From a checkpoint of a small mixture-of-experts model trained on Wikipedia.
Size: 10 layers, width 160, vocabulary 9040.
Training: a variant of SOAP for the experts, 405M tokens, 6176 steps.
Below are experts of layer 7 (counted from 0) of a mixture-of-experts language model. Rows are named router (the router's row for the expert), down (a neuron's output weights, with its number) and show model dimensions 0-39. Each number is 200 + 40 x the weight over its row's rms, rounded and kept within 0 to 999.
After each expert's rows: a language model's description of what the expert responds to. This comes from a sample of Wikipedia text that the model never trained on.

# expert 9
router,230,206,255,193,180,184,142,161,174,187,222,213,125,160,158,246,173,245,82,191,266,179,173,141,231,209,215,163,266,181,91,185,154,299,211,240,237,190,215,215
down0,87,278,211,198,192,167,235,175,163,242,182,198,211,176,191,231,269,151,197,142,196,262,186,153,215,172,190,204,213,204,230,139,109,213,164,221,270,221,190,169
down1,171,180,242,221,209,178,239,140,198,180,195,131,182,165,297,219,192,219,212,181,248,136,259,177,147,203,148,242,187,152,168,187,205,180,273,201,144,235,141,183
down2,146,198,197,163,238,183,221,205,177,217,242,240,181,167,221,232,173,176,166,117,184,128,184,140,225,173,196,235,210,171,143,230,205,137,240,243,161,241,203,185
Space before numbers

# expert 26
router,261,227,232,189,148,150,175,172,208,247,164,174,167,115,193,258,221,154,138,179,191,205,191,175,256,197,198,212,220,205,133,197,132,191,163,282,180,187,253,211
down0,166,193,176,144,206,203,189,173,231,181,200,164,228,203,110,290,215,201,180,189,278,220,181,232,175,223,216,225,127,215,244,260,176,227,110,209,134,158,192,162
down1,203,253,198,174,168,193,215,124,231,163,169,197,213,191,229,218,156,186,153,170,198,205,157,179,235,118,169,182,190,217,240,191,178,268,193,204,123,166,256,133
down2,206,234,288,184,234,217,249,153,193,236,191,199,221,264,238,212,198,163,192,213,213,192,206,185,185,187,164,215,207,209,201,103,207,202,272,181,163,181,236,192
Digits in numbers

# expert 37
router,280,213,197,151,168,196,132,147,160,259,253,172,118,194,208,263,167,158,193,160,260,210,189,208,243,168,152,197,221,177,120,224,155,217,212,229,216,220,240,194
down0,227,144,238,204,211,202,212,254,167,248,147,201,295,194,252,194,201,284,243,200,280,151,181,272,207,245,240,188,197,228,181,224,190,185,140,225,217,186,226,237
down1,197,209,146,203,203,171,280,242,241,104,204,214,195,190,277,239,179,232,179,299,234,189,142,170,282,192,247,186,175,175,193,109,284,237,287,203,229,161,161,213
down2,200,210,144,143,245,194,177,221,175,150,208,180,244,161,186,168,234,325,138,217,252,149,227,201,254,175,137,175,165,162,149,170,205,184,216,222,153,153,174,296
Degree and quantity adverbs

# expert 4
router,178,213,216,235,218,170,185,182,188,218,233,253,122,133,115,210,200,189,210,166,234,239,173,173,235,217,115,216,197,210,150,161,74,246,138,224,156,208,213,244
down0,202,178,209,236,176,228,224,223,263,172,144,157,152,195,182,245,174,191,237,164,280,184,225,214,225,211,253,236,188,240,206,178,173,147,207,234,228,250,226,138
down1,184,211,245,234,273,189,171,180,239,148,176,209,151,142,198,198,223,161,194,225,258,234,121,194,254,254,242,254,203,172,187,205,214,212,211,270,175,210,168,157
down2,261,196,228,191,198,249,199,153,212,144,215,200,187,206,241,208,179,205,129,142,198,246,227,211,239,141,211,134,189,253,150,196,255,169,191,234,242,240,201,189
Personal first names

# expert 0
router,196,191,194,226,170,169,212,185,131,216,212,259,158,123,218,210,152,224,135,189,194,210,228,180,230,92,180,132,225,213,167,186,129,198,211,226,222,213,209,238
down0,109,269,250,183,198,152,192,243,226,175,210,240,193,247,184,145,215,130,177,187,266,237,159,198,163,216,196,229,195,191,227,225,262,245,196,172,196,177,291,195
down1,224,252,129,202,207,244,258,232,277,195,197,202,222,176,135,221,169,226,136,202,165,182,232,195,246,216,109,205,193,192,214,182,233,185,210,219,102,193,233,222
down2,189,232,129,142,274,210,207,168,152,170,190,211,266,203,201,228,224,263,255,162,202,236,184,215,246,198,174,192,181,235,145,201,195,260,242,168,170,198,199,253
Capital initials of names

# expert 43
router,223,194,268,217,148,183,166,216,151,237,217,257,197,146,222,236,159,142,148,171,266,242,222,149,290,212,124,217,286,196,122,148,136,211,244,257,205,227,207,247
down0,236,147,200,151,147,174,242,183,134,239,274,208,226,259,189,206,180,153,258,168,195,271,186,257,249,192,138,215,118,214,185,201,161,198,274,158,271,173,274,212
down1,167,185,178,187,206,165,111,214,136,177,198,123,224,169,230,161,191,236,182,152,226,186,153,185,195,205,131,179,96,167,233,211,220,152,187,177,145,234,255,222
down2,122,161,175,196,281,213,192,174,144,218,171,222,234,183,222,183,142,170,115,215,224,259,200,162,241,202,226,246,233,224,155,225,198,143,243,244,153,165,207,179
Attributive adjectives

# expert 47
router,183,191,221,212,178,157,221,177,178,211,224,226,104,179,182,237,220,226,172,109,223,220,233,187,227,236,218,196,221,238,104,204,144,339,160,216,166,202,240,233
down0,158,176,212,212,180,213,129,171,294,200,185,171,183,209,192,179,245,146,165,176,115,205,267,178,191,165,124,148,142,196,152,213,160,208,189,151,261,203,222,194
down1,236,166,161,192,173,119,138,169,198,193,182,237,189,184,168,161,152,222,207,209,176,234,176,171,204,194,192,227,276,217,233,223,233,172,76,186,130,222,162,214
down2,213,226,176,238,230,199,242,159,213,226,212,234,224,231,104,218,167,225,237,271,207,270,185,195,194,252,288,230,230,221,158,203,180,268,190,183,227,172,143,216
Surname endings

# expert 1
router,194,225,220,178,201,218,173,162,172,258,209,209,147,173,183,209,276,199,101,250,167,165,254,212,231,189,220,196,212,201,145,159,172,214,211,187,173,257,220,235
down0,220,181,178,217,213,260,156,200,262,213,183,207,231,211,206,163,198,149,194,159,254,178,200,191,166,197,199,113,222,145,200,215,231,200,159,136,158,164,199,168
down1,189,195,244,239,182,188,255,231,163,262,257,188,188,225,261,188,188,190,160,271,207,226,247,220,142,174,181,201,221,264,168,166,176,194,212,226,226,280,216,195
down2,188,225,123,201,278,149,191,203,178,186,223,227,223,151,162,167,153,240,161,154,172,192,148,210,230,198,135,289,239,207,244,214,183,222,177,129,203,201,245,149
Mid-name letter pieces

# expert 41
router,233,202,274,227,173,214,194,216,218,265,208,194,155,85,154,202,197,213,133,171,208,145,185,130,208,161,172,154,224,203,108,182,138,258,185,266,195,176,253,264
down0,174,242,208,229,258,97,208,255,213,147,175,163,224,125,258,201,192,185,209,224,223,154,195,251,183,194,219,256,204,159,217,222,216,142,250,140,140,187,218,196
down1,231,180,199,175,245,192,216,207,163,185,182,81,209,212,246,207,225,127,226,259,219,270,228,266,182,218,155,218,216,207,173,244,240,222,228,140,193,179,190,199
down2,256,223,111,192,252,165,222,196,205,247,198,250,225,167,147,213,240,193,139,339,211,212,224,146,209,188,128,234,178,126,231,178,261,181,233,176,137,199,213,188
Table number cells

# expert 17
router,262,212,299,228,149,254,187,220,235,231,165,220,198,137,210,214,239,212,192,151,151,192,206,180,216,199,224,182,240,192,115,199,116,238,219,285,205,212,196,240
down0,206,212,244,253,152,231,190,200,193,247,190,226,237,224,182,140,152,246,176,262,189,149,276,188,259,207,191,234,234,235,184,157,161,279,192,282,172,223,215,141
down1,191,195,172,199,244,256,262,231,160,204,189,164,204,160,199,240,220,253,243,184,167,255,175,225,193,143,243,195,138,209,215,168,188,170,235,249,184,236,268,139
down2,196,176,176,196,223,177,126,194,183,135,209,173,156,122,119,160,217,160,171,154,234,226,251,163,177,143,118,226,181,243,258,133,211,279,233,155,200,176,218,199
Places, units, and entities

# expert 28
router,291,184,230,188,171,179,157,221,193,248,228,226,147,198,187,216,206,244,136,161,235,206,214,184,223,188,161,215,265,263,98,153,165,224,116,234,174,236,232,183
down0,245,137,198,147,232,171,190,170,196,200,208,145,155,184,172,155,72,140,151,151,165,199,163,204,159,193,174,251,160,158,253,206,238,157,163,194,157,234,178,196
down1,240,173,196,193,212,169,243,227,204,162,223,114,255,161,110,227,187,171,215,218,173,246,223,190,264,188,214,288,169,180,229,153,242,229,206,177,235,179,196,127
down2,246,259,136,146,233,243,237,246,162,126,214,224,135,186,202,152,198,189,209,234,309,216,214,204,234,135,240,199,154,199,182,173,200,210,163,230,200,231,208,227
Digits in long numbers

# expert 35
router,257,211,181,202,109,253,136,193,189,246,236,162,124,194,208,206,230,182,144,208,206,191,244,218,230,133,235,232,229,224,138,180,133,267,248,275,172,263,204,217
down0,202,175,159,203,184,209,179,228,265,253,183,172,152,238,125,171,167,237,171,240,265,178,175,214,182,195,99,201,206,189,166,122,149,210,225,187,209,164,231,169
down1,184,165,275,203,147,193,158,183,190,231,205,277,214,184,148,260,300,212,199,215,189,251,214,182,267,256,224,152,118,192,274,235,179,191,193,169,233,164,210,263
down2,134,173,160,186,243,223,253,278,179,173,234,218,212,158,166,271,307,149,256,187,222,270,157,213,194,150,183,268,253,197,172,227,166,197,159,248,257,205,190,207
Parenthesis and date spaces

# expert 54
router,235,217,194,226,174,178,212,174,154,201,227,199,124,191,109,241,209,222,165,140,240,198,187,199,238,172,185,198,218,259,136,139,139,277,214,217,174,196,258,222
down0,124,191,209,210,273,213,192,260,252,220,205,196,187,221,194,215,208,166,196,227,154,221,229,176,240,256,189,237,235,133,217,167,211,239,234,156,208,165,191,108
down1,210,182,202,210,139,215,184,229,231,252,172,295,176,240,197,174,144,298,145,251,152,189,220,132,196,214,157,246,160,204,224,181,179,220,233,180,115,204,156,182
down2,228,238,194,186,232,195,228,227,200,221,135,237,150,102,228,238,188,253,242,251,212,215,256,181,176,148,201,182,104,136,140,137,228,144,208,163,175,216,123,196
Country and place endings

# expert 49
router,186,239,261,218,180,225,157,182,145,158,237,224,226,183,191,241,235,207,198,83,167,151,225,155,232,152,162,223,215,201,95,199,111,209,203,234,199,241,190,213
down0,199,208,202,232,219,274,129,194,235,194,165,257,207,192,201,151,210,194,165,181,207,218,224,186,133,248,146,136,176,180,166,157,238,148,234,192,208,201,197,222
down1,219,169,219,174,223,161,206,163,236,186,166,198,232,144,152,205,135,156,212,211,196,202,174,188,175,226,199,211,218,234,240,154,226,174,208,191,264,307,188,252
down2,199,256,158,178,164,220,252,190,207,258,123,249,160,215,222,208,210,261,162,216,201,212,163,259,177,235,212,214,125,161,202,152,275,268,226,188,188,200,195,159
Roles and titles

# expert 10
router,256,203,230,226,202,195,128,159,158,260,216,225,97,152,206,213,251,188,194,186,215,236,193,214,231,153,149,176,195,203,163,151,129,210,239,269,233,234,156,157
down0,239,227,179,253,205,164,217,222,287,153,234,196,234,146,192,225,269,267,235,252,193,192,177,187,199,216,248,213,193,247,209,184,276,241,166,226,247,283,230,167
down1,185,237,186,161,202,183,200,159,139,204,212,199,204,195,170,188,135,227,197,268,174,270,206,163,202,197,185,220,235,297,205,176,180,235,249,236,176,289,142,149
down2,187,282,192,184,226,216,233,122,216,189,116,188,254,173,231,205,219,227,168,264,222,171,163,186,207,245,136,100,236,171,244,212,213,143,193,184,154,202,196,226
Auxiliary and copular verbs

# expert 8
router,233,175,213,194,123,232,136,240,141,216,256,264,186,158,122,223,197,227,220,166,190,183,233,178,263,153,190,203,284,243,158,193,130,242,148,211,170,248,243,231
down0,228,188,222,267,216,209,106,208,166,239,136,244,244,215,202,202,179,277,198,195,195,151,224,176,278,192,201,257,231,210,195,186,179,245,248,174,187,246,187,252
down1,184,232,265,232,235,220,195,185,179,218,209,248,195,192,297,137,201,243,122,197,247,155,211,198,191,225,203,240,190,271,225,181,215,267,233,233,124,204,197,292
down2,198,155,207,178,253,215,164,271,238,209,192,247,120,167,156,158,176,239,212,175,250,164,200,240,137,201,137,182,293,233,181,158,214,134,259,224,215,159,218,182
Capital-letter abbreviations

# expert 2
router,176,224,244,237,194,168,175,189,193,241,224,204,136,177,171,183,203,202,160,155,222,208,175,123,225,176,145,213,261,193,165,150,112,261,201,240,227,195,191,210
down0,255,165,193,198,162,215,211,211,202,244,175,107,147,235,199,188,168,230,234,181,212,229,229,131,219,158,166,148,186,158,242,127,155,226,214,146,246,183,165,265
down1,132,240,249,126,259,205,252,199,235,196,184,226,216,243,223,180,152,219,220,246,236,124,209,203,237,172,238,136,210,248,190,321,234,136,143,165,144,224,205,186
down2,205,220,245,156,262,215,216,180,139,183,174,221,211,174,176,185,239,190,182,176,164,210,228,224,115,200,184,268,252,207,219,219,155,183,202,266,186,233,103,148
Place-name endings

# expert 40
router,219,216,208,208,144,178,190,138,154,292,207,260,224,204,189,160,196,197,138,202,223,166,210,189,236,203,215,132,219,156,164,213,169,280,156,282,176,183,262,238
down0,197,211,216,66,220,167,183,231,234,205,105,205,189,139,198,197,182,198,235,197,229,257,223,214,256,222,187,173,174,220,87,123,216,180,177,235,209,192,163,206
down1,224,255,206,264,234,190,220,232,189,214,161,180,214,193,150,178,221,183,203,235,151,286,171,258,245,195,141,227,239,269,199,184,257,196,169,129,188,183,266,180
down2,273,154,245,226,131,175,223,258,230,222,255,272,150,166,258,217,192,274,219,139,231,217,186,210,190,196,289,196,229,207,193,146,263,214,130,258,214,214,166,231
Infobox field markers